python train.py --num_hidden_layers=10 --experts_per_token=1 --router_score="sigmoid" --normalize_top_k=false --balance_loss=0.000239 --balance_bias=true --scale_expert_input=true --init_std_router=0.00949 --max_grad_norm=2.0
Below are experts of layer 3 (counted from 0) of a mixture-of-experts language model. Rows are named router (the router's row for the expert), gate (a neuron's input weights, with its number), up (a neuron's input weights, with its number), down (a neuron's output weights, with its number) and show model dimensions 0-127. Each number is 128 + 32 x the weight over its row's rms, rounded and kept within 0 to 255. Numbers have three digits each.
Before each expert's rows: a language model's description of what the expert responds to; "comes before" lists some tokens at least twice as common just after its tokens as in all text. This comes from a sample of Wikipedia text that the model never trained on. Tokens count by the router's weight.

# expert 25
Year digits after first digit. The last three digits of four-digit years after a split-off leading 1 or 2, as in 2-023, 1-999, 2-007.
comes before: "–", ")", " |", ".", " | ", "),"
router:089158164106155192144130123115096125117123081108107118140107149149104179108123173138131094078092135089127130083159080163158166160150115178038103134126146062135112138134172100125094163173114121176122084121131103151124118115111110159133132128145049116123098080161130111200115125129129121133189132088152121130114128136146103061155094110165142090116096066146130041102162149171119152127063
gate0:078146107141119128144081170120121130132107125116117102128132122168137158107087126069153141103069160081152162172066123178136096138122162103112153181129149103158082176148186160163164123117101121145136106126095063074173171087152145153150099156074114086133103165120109157187076132087136155146134093135152119115049089130046085092094162135164118084120139077151201128082120154176174170143149
up0:082122083137134113166113174112104116112110133101127082124136107162143154100082155078156141095079151073147184167070118157136083116114159157134169174131127123142064161152168159176157098119098115129156120136069068104170158057136154168174101116089142064104123121082107108181047127089133127142138062147154120090048088098044101112104146130172109112129151112168205147079123134171185180168150
down0:118118128127153093154100165082168134166178168136077146118113112083070133125087199120078133069136118123140107107102156083084115056149104127116085099057128105149137146156122105144124147148127112093162125133202127099067109141178121142076101145084154096135180165062132153059168134140106133119100093188062112131213101150104155164090160168135101130133157121129109173119081073116144129138114
gate1:057099136158096153165189162150160122138153150186118147125141089103124103114150108173137095155154164178170094111117195088146113110144089181109125149104186149112119178102102150116123108121171138108188136141100193137131097153196142144186109103116146155108186125058092085090098109115103167164122150127149078194121141082191134076131108085130138126141110092113114150117088154170138093107093
up1:046089085149075174159222176137186095156136169202118149115146093107137092104144106151158125170161141177170118103121168118143143130144088158141155124120147138120110146083157127117133146148148155130146114127141189145113074131157149131194114147134138184097179139099112076135112091127121163144116195176146074182131136065190126078093114095125137108133119098099124144099087173174143124082095
down1:129104180109139161084121168129118200103198113075095127171119105140123136131134136074167127108126100150188047142166129138084150211138124100090138147148055217095145149177154108157159121117114085073086126147077077151161173090142143130066090173106159074138082091157177135158160139116172173177146110175163167104126101129064160175147168140171174118110106102129170131150145127170164128099182
gate2:069141132144155167114097184067095084167084070089150133160100079193120152103153162121089077105121125050123076135126144109163121160148116105119128085101077141066154177094153130128097121126157092144077169107152108151152171095123141098156066147046103100173114129128114068117153157155133161159143185127131118133124189175152169108108110139140151192159127096114158145061097159115109179047088
up2:091109116162140191146070174057066084167074070096191156170097091140136178138179169125107061135133144091116104136121150082167121144106124089088137115124102181127148143069159141134106129132195131162088165089152095165192169135141115083142078126092137103159137113153136087139153158167091139148154179126113159153107171156131148124116125092113141189161109088103175155092091180101102176058070
down2:121100083132158112109118102187181132063119038122116191109063135148061155162109113159170155090135142108155157112088135159109160159156125080081146105173093121062127137122097105124102133090123116146115085145115137126148096079122133166117105114098149073128168163115070129151045135163108133140125120103170102148131100194175084151120108168148099115139131094135119130089094144081126129162127
gate3:095112143115112124080151093128151138168144138103138167056114119035158108135147086132182143138122106084134140085065122092121149077114096178142069093155104105170114164176107183143081100115163197162122126092095115145088095125119139106138079124095148173169158094179134142095147169156153074139121149168067103149131129103161083143127189140114145083074125081117104045118141182092103147125129
up3:093131093110170126084154065135181140195144130110140187049117104018166106181119091127165105120119119132131117083072127110132144085098106139158077134177100124155099188168121190134161102119170189142120112122133137136103086099104153107155120091081148165162141109181152171071166186170163080118145125128092124159134125090160129113152159101121143092123124095143134074169102174114121144133121
down3:092161133117147138068166148145087178156144116162127126175144081052140108137138073102093132178196167132136106114172109070112166126135133114133153125123159213115133134157128138174137151113064121115080132135147162180105102143097106079134147117086089193188143139168153110110196049141083124088079152071170132142109199119105099180130142158128186146119131155141103105104152110094147081156077
gate4:137111068107157153091145106136134127149068151157119082115162134097086148168093110154124082095173104108095100103091166161125128130139155102092113023149121120171076102100170169105124104151136143076070181098087088112118145087160154160131089195147184131112119128168119120108085079137110136092170170096112123074147120108045103137135130090181109156148123106188135110104081141147107165102132
up4:114134108163151127096164091115081147137070165149117101127148128090111125181116096130150148127168127076105113092112166147093130105135166107113119015147135130137073062103145181111107134130102113119082170062098089112145133104178146144130071186118177166126105093144125119129106105140130127113174124082136119104136177116096134194143146124175103125147105081173136079127060147147119105100089
down4:143089138078191138193117146181110079165153114126139138123158125158153097105152164128102147150117147161132159175095104190120095114114209152123127139134097158098145144160162098143138177159136114069101166158069132149061162124134176138136132036109077092129176089215159116117147151117188097179123133121110180142118143102170079101127127085145134149139087130103102167151149199164110158115141
gate5:128124125079132078137103089164123130127152121155097130159112140067144099086132085151143087123066144090139101115129175111146191057142146129127099103172088097122103142132146121171172123165087175071127142096099162058158082123151169147130098137162187095059148135075122109095075091094140168180166152098137135102087134077138098120075174082141078094041130133113154157130121115122112145107083
up5:114102148099108107122084062175132137099131112148124145111112138091124101098117124129150117116111142136133081144101201093150148071112138103166108097184095079113103121168175100199158136162057137041144144109140155078153105096134160135144126112152161112059152141078114104084075092104137129147167145080143132143102109087157097131063171117128132125026175091085116177118112102135108174155099
down5:121172088172116150151131121197125140192202083100087157114092081134098159097133074128129182078116133096098152101137059135120087137099154163111112162104201099117099141095154162103128138151141105171099123118133181104170150146120109129073076142160111143129135149197173173155131166118146086116110159105060103132200160170111095172136153133091155139141101093117215104077123103111104042092150
gate6:147145165170115102171117125130155125151189102066155089108139137210134148128160185088048071099123104156105194100137071149167132093111123176142154112112124141148150095111150151116185130124166140100140124105129088183105092151137109098164081164149108142108139130101146104100117189130128122130112042158161139077146152176146118120122099081108174107161100073118118118085105113121146132075148
up6:151179156149116107189138141144160104161191139096133076117127149193143200149151189097036063079155118149155175127150110139163138098135077175161208099097109109142145121148156151120176114132155159108089139094133112149128115162124079101144118129164096102125140130089178119131118167125147118122095128168126120079129142147136104156154101066094209106164122075102107112118135147128105147071161
down6:174153132130164151154123189136104103114141157139150164179131146178164075181139113156171149153051125109155118137142102183102140141113103143119141148154112122112115160091097090137087107117135101100151128129145080075099146167119076175135165156139169158123147153136124159131163140125124123115146134144108139072124147138146144102097138104147165114106163108142140193128133175145154108133168
gate7:107134101092109085114129139112126182173137141084089105166128134148133139093150182103091107141076115149092076131217137120143149230159117119096149123139099117063130115159120136115107121128199088128046128082153141159144135118161071131084086127097109116130146149142144162119110180122102155165138130141119091104152061118043161121114095123142200143131107118074109105166127144153064204120087
up7:104152109083102116107133129127114149152138136077118103134141138157123121109172166124085098116074117164099078153195159121162113197179133140082118119154097112068129127171135153109103129137215093153061134104159108157147126123168109129079095132098133097109141122125155185112104184142123174143152130135116073104174092073038173090105114107157192152155088115065113098164133143160094187136094
down7:105121146170114130090157081118110151162128060143160140128102102132081170088115120126147178128213126139135182131102145150094152113125049164054146149131096153173187123082052092131171125167089102140177124128117134134077053112157110134142079126112143078111152088152152069120144150159120136189177096114102128131154121127144161143210097153160105126141117057106171168117136131103159071099121
gate8:140124156095127112119123122163126159087122106087146110230164078097118137163123111115131095136095126094137061133192161132169110136031148135146129135186141118148089094124123111147124089112170118139089087150131102117161157114122125132087098171125083126179102116101112106106117181118095077183117156173139155130141099128118154102130126102068132078150149144095105171140125078069145143132099
up8:154105149117103122126120154155142125118174107128122110214144061123132149180130098130152093133116123123142063117196127103151126141061160169139148140130144133140105136117141128131117098109163128150107075143122131124174147123129144143090126201130096120162109142098133100113099164109076083168145153153153152134136105146111178097141148090111134064146170128093123184133126055107156172122119
down8:109162152122093168076108108095103155137146125148078167086121111162141115128135123114155142086161071086126138134078154175136167116192092107167178161157179100125142172110118085090127121105121112173152106104110098156116148114150218097144149090178106100133144082124135123130140101100143135213118083129157150080161175148086108148114046134135101188114123124107167139138114096145125089076119
gate9:163098122147056056126091064112155134152144178205078134109105178080109108128130115144109129154184120154107129104150125168101154128145164165114207086125137160087122103160157170132152155092048158134117094100118084129137159096082113151157117108131109159162145109204119088111099097125173113155114102147137097146111103133141128175026169122150118126046128116153098093098130156138151204096138
up9:142073110090082044123113062076124141151129191218122141100088181107086096094098127148085136132183108126117138117133131158104131146120151110119205105142123133131116108094119145110135153053059133149102123133109089123161170103092131143133134083132108148153129123169141068133120138085178115117147100144164107137096136159150123175046160141138135119078103095171096121099116148108095160074126
down9:115092121142169143136188128178210148145126076165112145139118099139103148150118128121184046177115129082073153181180127144157096128110127139139088100069156131092159081116118165117188134153081140129164087080091136178099153092142082081123089124123099091139080148127107181128125074107177120163174095128121157156154102163111084198099150137097166113109061120131120194134120122093099142115174
gate10:163120081125116155152110098131147170148139104155127102081127092212155098115087161103135168096098100185123142167133143083096141127143103130137108156153150121185100136156121137092124112124123074105123129111194126033124126142160049108108140094119124105092150131107152093165136144159127106105076149100113143164078155176123146177088154177152198118090141154204105099068091101181126103174139
up10:159112100073133170155152097134162151106167108139121128121157082177171088155100152107143180089101115167116164147140106071118148112112090116137104149094169129125087125158124172115134111149086111073127146116198137019075132131174047125123146139121132145098152137116166113175119123169140083080085120155106135176091131150068130157125155170173179122065145154207103132083109131171123109133147
down10:145163139170162175119163145121159109154192099057122150121168126036169103103153088099166125111140110105121126135162071115129122132149131166088099096093137123148095137079230124114114068135128197064155143136110135099125133095115116136142124088083139178129139155108121162167129130157158097090128103106086216059167145105162146164144118115118184122080122193161085161057091097174114130084148

# expert 33
Round quantities and amounts. Multi-digit chunks and magnitudes in measurements, scores and populations, such as 28000 ft, 1500 metres, million, 80–120.
comes before: " | ", " |", ".", ",", "% | ", " m"
router:093154159098144166160132113132137096163110135155110102124135128154094192114101119136096106124145159084144145116123116122118126138115161167153114132125137129083181158135192128113090148154094157070179125126201144166165108158112158155095142114144113145118098046125127124127161152105097148117156171075173131115126061137126091149159121037143169123040135133157087103125144134164075160122090
gate0:065158128149163123089101163096119122115129063126134116143153118145098125116098118212191101114072153105115072130171121108172234123120178124138085147127145100140109135136147174100113072142149160161162185092164074101131125145146159163146134145133115129121126168220107129138093112116131117085129105130170152076163086113085101107177184114180154109136092125162159104153089150119156138105112
up0:122151121145155107085074191127113115093121062124137149129147128154141116088094104187213121105082166060155108133161121100167196167134170113132070145100134083147117175130149156079116109115149160154136219132140084107148148132145184108124146090111125132097140143197107110143078106133137116085123103142151171087147084111037155154164178100154177143113096111192181084123095122120137144112114
down0:116088134128173136104148119086122088121086145126103078116104100157126113150134110153109154119108132197118114143144125124084131135107154173120183132184105175083130122140113053126167135108142096105128199159076102108145116098109145078086142169083106127140130115189172152083183109157153144169131123065055091103114153130118089122117115137168165173093123075113147075069111131136074126143174
gate1:176120107147189160147104098174132131103127136115145175129154153155088095110182103095094087145121164190091159192145175113130095160159170082161156219138094098082068128127102144167149095140131144128129160087144127099163032098164140133111112109112201135096138145136179125074119160162101131130179121110105157123104059143072112092102168139135133124131151174076147122115158107099104150165111
up1:141123114137138143123118117166161147125144126147182185138154133169094084101185107066087079144119151160101152182144185138108089195129176085115146222130106097100083095160156151151159101164134154123129205068152156095124051080127159129085073104110198132055140135105138134089124154163083126150169107145081144124134070134074128103105172104114138143138133203053120148112180152121094155179122
down1:109124145159068160130135073176172106107154163165111147114064135138181142152058158154151140133215201139154125128122125195197183150116159142169143158140200142124158092109132093095156103161146158121122142134115125180074122080120180184115115135166084101124154120110121148104110108144131084114141110092137111114146169082186144121127120110153123148149128120158069108102149107167112148085114
gate2:173097132079153104117128159093067058161108108154143085144160127106051105152175178142123126089146168138161139185125140126144160147135141084110100142151156089164118165198139173120127100158122136122073115135183159099151111102133158072145113117072062108109175092164135144095117138107183104135159162185122159137140098129143080166150184071136161127129134133116133114121093220140156127094116
up2:177129093059120138136117124096082084168134072157154066148143126114063111110157153119124131070156162139175165168115141129148164185161136095111135105156163111138122107188140156140130070122139147142073117123172125077137081117139171083128085139116053110118179099142140150098124133127163115141176153178123149153161134103140084176122176072100155124131130133112132112132113224114150164095111
down2:130136105111071052152121152204178125069078103099111132148129097118077136131126125098194159178142113123099052105108083124164098096095121105141167150081086168117095150178105084167129105160168160113068165120172093137146157068102110109117123159137153115085154122140101103127183161157096108144108133093102074141075108161075111135130147172099090140134121095123185136164129086094131178140112
gate3:142119164148078178157119137081156118154196152147139116123119102162118114104105165152116123158121156133108106064148228110159114074149154101113122193129134185161090099089083098084116097139132067136135120150100151126140129123157158097172121117144146168122148107154146126135057100126137110073143131180160141123190143096140140149141130127123085131080153161137107130094209102137099104113107
up3:127161156165078190142122143102142156150168145134146103108097110189147115111110162130103120156103102119138067039151235105182113077155131123105116193130119165128077110100106112097061169163152102131125144119115163148110107143157181102134095105141170159114148083144147152138049119133108146095166126168172105086191151100101144170169141093110117112068134091162089076112200073160138130122124
down3:105130161117157083136174161070120137091119143022093108130125214058124115100148151133128186103099122105177088099113155137177089166115172146132124115178112109121122108144047156139114169069105087173119150113128147128100173131146131141094122095062127161180065100141071117137176127093178169107172146143176088142119152147109131089124149166088095167113117190111073093143104169119152099146065
gate4:141109139118195051083060091152119069111057077104177178102122067131167140104156084075138126092117085117044086107127090078094168136110090110155127131147098140108132102141137152175128124136124128151138214122140101128097128122163138100127042162074111171168178137125153150120132137147167062122136161097141161184135166131110105111093111114114134158080144105160156112113092195115126169084079
up4:150102155140185062079100096153142103094077100105159193099084095128109184136167092105113125119108113113041087096147129089092132146119091103141136159169113139114144086172119140161139117148121122152151211106132106126097119142162120112125070136076129134155159145107200159092114083165187098126124149152152168195115142141132140123084125090115102186111127091163148150149111138090120156096071
down4:090104130098118191110122118137121152127101102118142108085109098100171106124119147159147109144059116144114117163194143098150125165091145172065150111104133087145091189113089117177081109158104187118156137102092151103081170146122123143145150126130134082119135089086126139147162126150113082099140152144226145119191152140066095107136063155107138176177111205108099084101106086118089123117186
gate5:101116122164091161104112150123164146139171112145106090105132150121167127096121129127164137119190180154121188146145120081133132113146177084089123112093075153123111140122097155081125134139086114063184083116164121135109103089131189128160112085144150181135108090182119090117104118115134141050109111147176119133086167106102171195087137098117155056186183119131120091144147087150112075170155
up5:074121139138136130098076150089172153149133127166107106122107134131186143099126144137153130124161140145131219152178171089137158126129158091108107126125097148144097152139122171059173123126122127075159099123154119146124119094142187128139079099132147201129099058208126109106082106144132140064148098115209126101089170093090174191110178114135116092165172092160140093161148066104143089141129
down5:127103153145098135082115166132103107172098117111147161139109172143084115082154117144119179203168099157131158125104111175097138128121071122101095160157136089148088108179087217110102143133140090116081105187100177105107161156131153062111107071140158104159088106117164130151121165158139191147194054120101125144144158156142163179145131108095132119129130149119163145129176120158167071134151
gate6:069131116158157219132090120160098130141123074083183134175136133100133101159154096081122102112098134162081072140117146112147105118136174172067160171089178127117173175115134188213110086160087146139112095135165133113082173173119098169114179120172138146106104106211139106101216094154192186106133105090112159110162120188108110151129158150148128161092092111148119146175142110107104146109160
up6:080116126150151182140113138122121151146139114138153151176164111114151120135177109101133098161107126158090093128068147113131143109114178192041167164098172114145198161103120192189109104143118137155135093132173129114104203169125099171105210115149132145087087131155149101106166098125151196110128112070118143115158120155079084142098165171133118161079145137139146141190142097113085143094149
down6:154132120109131119089152101107173105167095137069142111176098108166106040092148099085117141104177185108167103155145116150113093154144083091199092116130122170143121137116162126127120050168127105051130129137108123111158164108204123187141125115104071134131105114159129179105111109144123192141137147130098129187169172149195189084099099154134136115146144087153111079111184113134096080132161
gate7:143146165095125132163082115141151107145133107097136097087097160111133035118099120104128191119115180100137129103107136109166132087124073117180104106130123122139080119132119107124083093149064087120126072114152124108163165063046133078179162131111165108116137169084116123119126101118014163156062145066093170091108140121168053101123060102120079099128114121127107133113063135113134143126142
up7:133138156084123151163057107169135123141143115108126102076090142104154041108107150124126164132114146098132117116152123129145088076128085145212134105118127161091066134118136100115097115144083110080118072128142142102192122073073151057174162150122155098146154168098111110147145073119069151166060125090123187070091152087157050092139066108113132065115148114139128139114074137148132156139152
down7:123171131155128132172140159148170062107061030102114147133167147118127145138049142134133109148118093072143116147160158109107073128064079129092111112107108094109115134178123110158127125132094167085144111111112103129097174138119138165120117170163060076116153155103183109083111122158130108105087074159171059117076107125153170087155117119142120108077154098108108072112096113071142135104095
gate8:162146073099122172141155081124135116146142106207095138109140136118135116136092112145149166172156147100112145084135167106141156133151087112144138140113128159130149063135109131143163139093101171182117153159190207109094113088117140108157101143151117175167182181134135132112066115169196148179189126139170061133081108115090150226100088129146078154072146134132117134096153130093211150106172
up8:182145103175143185138152089118096106188149131166125150130159110153121126135119103121098140162186175151129077111163133112167147089135108088174058152135138140144125061156155133146154124084062135185143145128148150083090133096142108134142128166124091206111143158130158142105036103139147158156194159119174077138088117107104137206091119116142093100099124143096111136078134149080216122081163
down8:123175170153128099102084125117183136146151130101173148133133126144132173104096138160123115109096094171144091161167135090144115104131113165105131148117117060146215137121129127065154134115103123084095116147104111117111100121109105141152131145099123170152086142119141073173126091109135118124147139132085126131130140144093158092141111126154151189189128142070116163165161162132143165151064
gate9:103140102109156103175161116144104181102139146095090113075108140144096124139096156109101127098105154101135097127164105135094110211120107138106143158108141189056123177171135129066133147158169124184100154136128129068086061140134087107159146146095195129118152203136165089153130171122159139120162168091129170150138160111144129177147161096153155096102136123154167154064161125176083109065128
up9:094168143072134113152130156168131142107126146124098155111140120168081139182132163101131165115097152101116067161148142162086137166156136164161123174105110186073100154228103104134066156142188110143114127133156135125071106128094125141096096130127186113128118156096143144125140167093192117106181198079184137138105189112143115174154159093136173105117107116118142123089144093150121116051087
down9:061105146117134091112114168179132131113069116157184142099142089119147115169166136173123128117125102135110206063128161157098121135113076144148147177132138109183134128124147129141097102116126166099149180106118123175142136108103094085162165140149117131061141167077130150166113124154189139094068100170124060132116090131166096113126096159112103116158063112134109108171113109085111138181169
gate10:118149065135076095114066145120161143121101114131129103099093177087095054142163156099086131081119086135100125147135133118111098088146114097189211132128090146076116139180173108074119145076120102103152120155160192108140143095143152177160102142143160079126122107155143174142148189182154156134136166150154111175112119137139140111141117172129115133114167165166167155132184056088092134155169
up10:114146062114090112131089112135127131117079124150110106113079139102140100130188165083066137108074088140097105155168144113130135071132112092226172142102095118091100136175156087081109124107088099099144105170143174099121127089148147170158126165152160092146126123146177178145126141160176162123151148122171106156109106159153161133138127170152102136120173162152174168131166076063096131173171
down10:089101094186121135058163148165077155063136110092096078139133129127165170136130122097127043165120103203163107146210140202123096079093134143106088022127128092141151165169118162106129122121152124144128081109148068101111161154109114094135093112114122153123157145196107098110085103092144095156155133127121105107151201101123170118081120126073140099146140153105122128104176087151173126155126

# expert 32
Numbers in tables. Standalone numbers one to about thirty in table cells, scores, dates and coordinates, such as | 14 |, November 15.
comes before: " | ", ".", "–", "; ", " |", ", "
router:160119136100164146114128120156152118171154090140118123126114126180083159142097153107093139103079094120132124123133065127148173134138154145084085146086186153148129217140205124184122144098106087128092101142172141079125134130120108115113067190125088113110138079145144139125082125149116144120151145108113137033115158107122124129156106108102138129124111073149132085149126175134080126125081
gate0:118112097122131118134137136108151090161086162106168193141135179130121204151047219082144173099139130138149102126119123106144175148186184064117165137129151192169142159159148096184166098117103096155182115140139116138137165136076147125133130097136056080069079195066101142113129112179111101101131108108153134178133163112165165187131150131109138150148150086135108077085147166149121136161093
up0:101136070129094125127144139156150127146082144104166176178129155103110161158037171103153215059159117134131151126114113117164184136185183064121170099149131146148172171180122100146140090148102128150138096123131108101144143125110163130141092116140060083118107139113107105116115117180111119096152121094135159159102149099188183181115132165124152162113165092121108049089109145159130147153086
down0:137076111133162092071147137130150122147143129109156137083069106161141110107164140043122161125106123108139048131138153138191113161076118155096127208138145081115137150111100172111063110151110124170090168088172126096122147114134119123197074171122109176130121068172085153104169130117143152135142198146117118116128168147079081146116179196168144115120113134145174137134118131166068109104186
gate1:131137131155119118123150150137119109092085228150103133124160142108086158082117125128069128127098117095130121183167120115078080116110174133152146095114144094155089096131188129131153121159127137149101088103099125164121140161136187130137111131133164153086125075118121178148115137164140159127131187163110110072146132101144125082149176139122141096148109174126045115118182114052145106124147
up1:105142131167123104129165139143159107079130225144121119157156135103086133094128112140040107135091094102133132171166130085073065121118182117151139107092156080152057087152190137138123139184095155142110117126104153177120111159124188105103089171161172117122159065127132186156113152128137147113140151132120119086152156109115134075160176118118111102135130185135070122085186126073168092132141
down1:073130117058071101120101182124109139168092124138125117135140076144115131161129102135101158143130139110131131122117136171088184125117078174088117098140151159104086112108025074089144102147135132157199141095194108162131150115155127197082120121070143136137118129127092084090148128077149137118142090155119132125127135138146140120136101156147146167081061153127154146194126162179113091101150
gate2:131126150066109099184138176114103151143179114076099108094090129097177152156137112087086084100064135115102104114216080124152133145045120090172122114109117185136139155138123100101166147169145125127144079186075128085151181127152150114118095220135132106096073147166097124152138090105116115148099136089162084132088082132106139080109144094156171103099135135125155147153110147114178149151172
up2:118113145082153177153130168122160134122164152049155136137079163085108125124142129124091087080055138081107128106192095101169164131067135116159114157105120130120158176152114122120149159137098132162147057153114129086146159089178128134174119191109114050092116129129084138146136062101117138117092116087138089146082066128064182036099114129145134136110116166115107153158113142087198186110153
down2:170118110091124118065143127222146120168097152118153128129123142165115149101128173154125171134169157188107113104132060119146118126142163170079138129171115179079173163178162112172085117106146123133123176109189142102100083087161118156197094123158183171073106102150107141148107205149218079126142124185129126101132130149112125135085145131068114144131089125122169143132177101182112069118155
gate3:121111124122120170144167160085163133115214112141131055149189118150119099123189101084094098186173113155120098089095162135166158176077130127166091161119121142145095137101170125149105140139129112115158164157075073089146125115121058129116104172104139178113166124115208108102125143066108147131132153157115126150131151128095212129139150090149062090158170127127147136132117179157117182064118
up3:134120156129124155158135122053160114135193106148149060121204111161115106114152128112117116196176131136126090100110143135132142163089140145142095159128107160121090159063167118130124162104113098125170164141120097085132130134138084175132142161113128147075147119128157091106139102085075160160136165141111131153128147176101179142149158096159080080191145128116152159106124170139109186079101
down3:159067159091160098110125133135112186141118115138192177131098097098110133120138207118160129147108152142092113100155093155110109134105111176137124108165086134136190091155133110113120103085171123116187121056086079199120108086090151125073133108113146125163103059133049126157157151107150148122136105139171119051138178096152142154126072151121192113152100179107132132109129160143060101175156
gate4:151096115127115135151144071111096123088166116162118166093091094154121091163083134129145127135122107123113112177114144130101105127154131137105147060101102100062118121065164076147140136148092110192140145082082131109132151110145182126115099146140125101141094116096163169077103129086129079135158114126063176144114190128216082116145129062105141094081110149136133144045097133193198123143142
up4:148123111125116147136159099149105104091211114134125158097079123157107091152120112108116110104137065095108117154102141136112111139123139131104164071117136077102115117056171103166154136139116102188121155102099141080137150086154165129090085126135102107135115102133173161088095164097136066145155117162048189117154160157188103124147167099121122108109098142129113141063103116149217098138163
down4:117169128136143136116135181150098170128153083111161077128176144083132147143179123169120134111127153105053075157126141099109110103177145107140112164049093106106151132131123122125194137122141157124138137164082175093157119139152102162194197109104093130124118161087080207112152086064104143120123146126127154159088128139119180124152148127235152103145107170211108113176129160133082151114170
gate5:139089129180124079120106110167145080125150087118136117133113182093103144134143080179089122104108125103160121137119127095124154142137175169147153153179104111096131161138089103141126149115122110090112122143147130133141125126073132117073132135113144075090107206165197114174110080173136146123103164192080155096164147170163141138146160158085122150102127078147140164110148176153133144195155
up5:102083136172119111103128124143104088113155099103127126137130190066090165136163115180143123140086116077158117130108130133117166108156150156108138149169100103134120163124099101125114128110114126111122089134117105126146156164086139131077099131099137082097116177150193114179106073196121141133105152180099142114188149139153127128156172150123126172089143091127163171112113158153126152195147
down5:138120135122139093080079150122171126149122189136118146157071140111080092131107132108121158102122104144191059132151110170101090093125131192104112072098127188141154136202130113130134096123119178101178079165155091098085113156139124136187062128081126153120134153118099156118139163123170131112067150124168129093147115127112157047128145111166064088137123152130105126077123152128078144107107
gate6:107119102112136116149169122137091118154171136120095093150193099151171204131090104099135144108131078143110067100093100091149137171117074152141149118193075074096148134087061154124118106104101115170159121160169156141098109119155073102112129217118132145133161140089135124094123112141082133123146049142109153102108169175148103097091147165148150144047140177167159195137164096115125134138106
up6:073137130111120117146148114121074103181170155097084100124197099153169201120080148072152132120133107128114058120106112120115116164131068165151141097174081089121142128082116173114106096130090117173115096160173155131079145139161075094130158222116128142131151132107122111098118138161112113130150063124120186105108144192138121116119108157165131140056125159169136189139178106117120124135085
down6:194141100143135126119182169123154123142113116099193074096055136153112102035116169103149066179098158148080146171188161128172177140145164116130115145104134190151117137148123088167109193139093119115104150080126081131168058188165171147133100122053114162139089166113150181105170174182178114157154121109061127103163169177085169139131137127142114125145088103142122159128081154128176147077096
gate7:100116164161112136160157114150099099116124080082163155104123154132065161129155156155160127208147120145144122116168104095136136137188123112136121089193109114113139082104178075040084149147152122094137147175054137112136105091115116181127099162124116064116117139039142057171097135165190098118101162135117105164095110129094128124166092143081192129134108086103094142157077121111149101121149
up7:130109186154123133127132117128056111114125069121137145107145145110074148134159142150175139202125140143144127124189115076129128141147131107125120119209122154098154091093140043062109150170106114083103168173062209153118105098157158194150107152158101068115101133043183048132096143147179114126116163147124136172104103143087118134146131137083150144100084096118096168109109126125149118094146
down7:115180092152082145088115161171137131164159154147126113151180105070139134130091158130120152133104024127151116141095124127129144128134145114133116167094165130126124157117079072041080097076100122165138131049147119095044130162063150143145148137118127182153084130168062151117151123079134076100133093128136144074120083122157142117077075150168111108109088125180187052113131118194120115097135
gate8:154102109144111120139169137128141198105144088147085116110133176094104149117056164113126135085116161141128182075152175077140164089124199148067122149136154147103109147191113127111072172196145098120185150089182066104103117098167040081137141065162142143136081131080105142146097165153141143096174153114081174131119157118108069154114073131146138155117115129184114111130111154113112156138158
up8:156106099144107127147153133147134196119162056148078107086139160104119161103073169074140143100141150158124204100152154060145145092097191160072137138109142153100110147176105116105065170148147074120199181101166068105112129107136061089118154069142149148129097145082107132112103156145119155097163149087085158142142170109122085185092067136152092151114091125167103093109134152104110141145156
down8:069093185106192016065108139074126154123140146096167198090126150117145099139157146098173114128126146116103105140143134124096178124161130180142130138194044124150098119117073134135080147121146125127134120147165114125086151090107117083108119160143163129085127098082164086099129118090082144124106069099136137106161150156090149091046157148119121119113152106133105069114159127059081123151099
gate9:156115112193137127148130105134168134161176069117111138121155144114087176157184113090166113148092122100135126138147116097167212107082123104134117154109118172129156127123139133151120185131116107062098142126175107124135177199156134080149125121102176148113108098130090082163120118089141125066115151159206045062177095148127132124164165114115081166089113211097083101111089161106136065151092
up9:137124119179130157162160091168174117098114153080147181140124142090051104131157146117152118102145156101107147139127136119136155093143167092121072172119112163129174135143103134136134177134094137131114161098187088097112160142121112141190101073128125126118137098115117068133115133163089115035135104158159084082148114157137184170143151156142117154159071223069051119079170109143106094115095
down9:107148138146114113117116153130177087165113162140126143138164125143096119156168084053130157164118105117131103104084100134101128113050134161095132104080105139108162124100111132096159171137153113112150097150125105141106102130075141159139117156105154107072145115137171194116143174098083137125135077171136190160122123153142165056131087103139143145094083196154114109167104133144140195133112
gate10:105090133115149121133100175089143092122122181146104160122128154161211175121135185105147105153147136109074108164120091082141087119159132066076150143134124127093073157181116140161131121112157134135135098115114140127096195084145131155135159122139095255105113104134104127082103131126117150069153160124145081158119056119127120114083105156145151167120129136051151106100135106058093121185125
up10:080078137125132150115120162097162113110164181126088165124133157162187156117140173103146095152139081131047129144119094061160078130151123041079162152114142154109105161185115097161123121113190121147158100103094163089118163090152127165138168097173118217097131105125093173094099116157111168102144177140116093128097091153134124151074133163132149193098124105060156131133129115058088142177098
down10:149142078176127173174116181201190132190158139138159086146137127109171105096114099125149117121109149116127110168141104127111137134097113128208084136141152067100182111110203155091126110197105179119113161024106098131196168134198085096122134156130139085132127126156165081174116120140127125162110118131152154106103158137094126159148122088128105201112112119152137149192117113162099090050134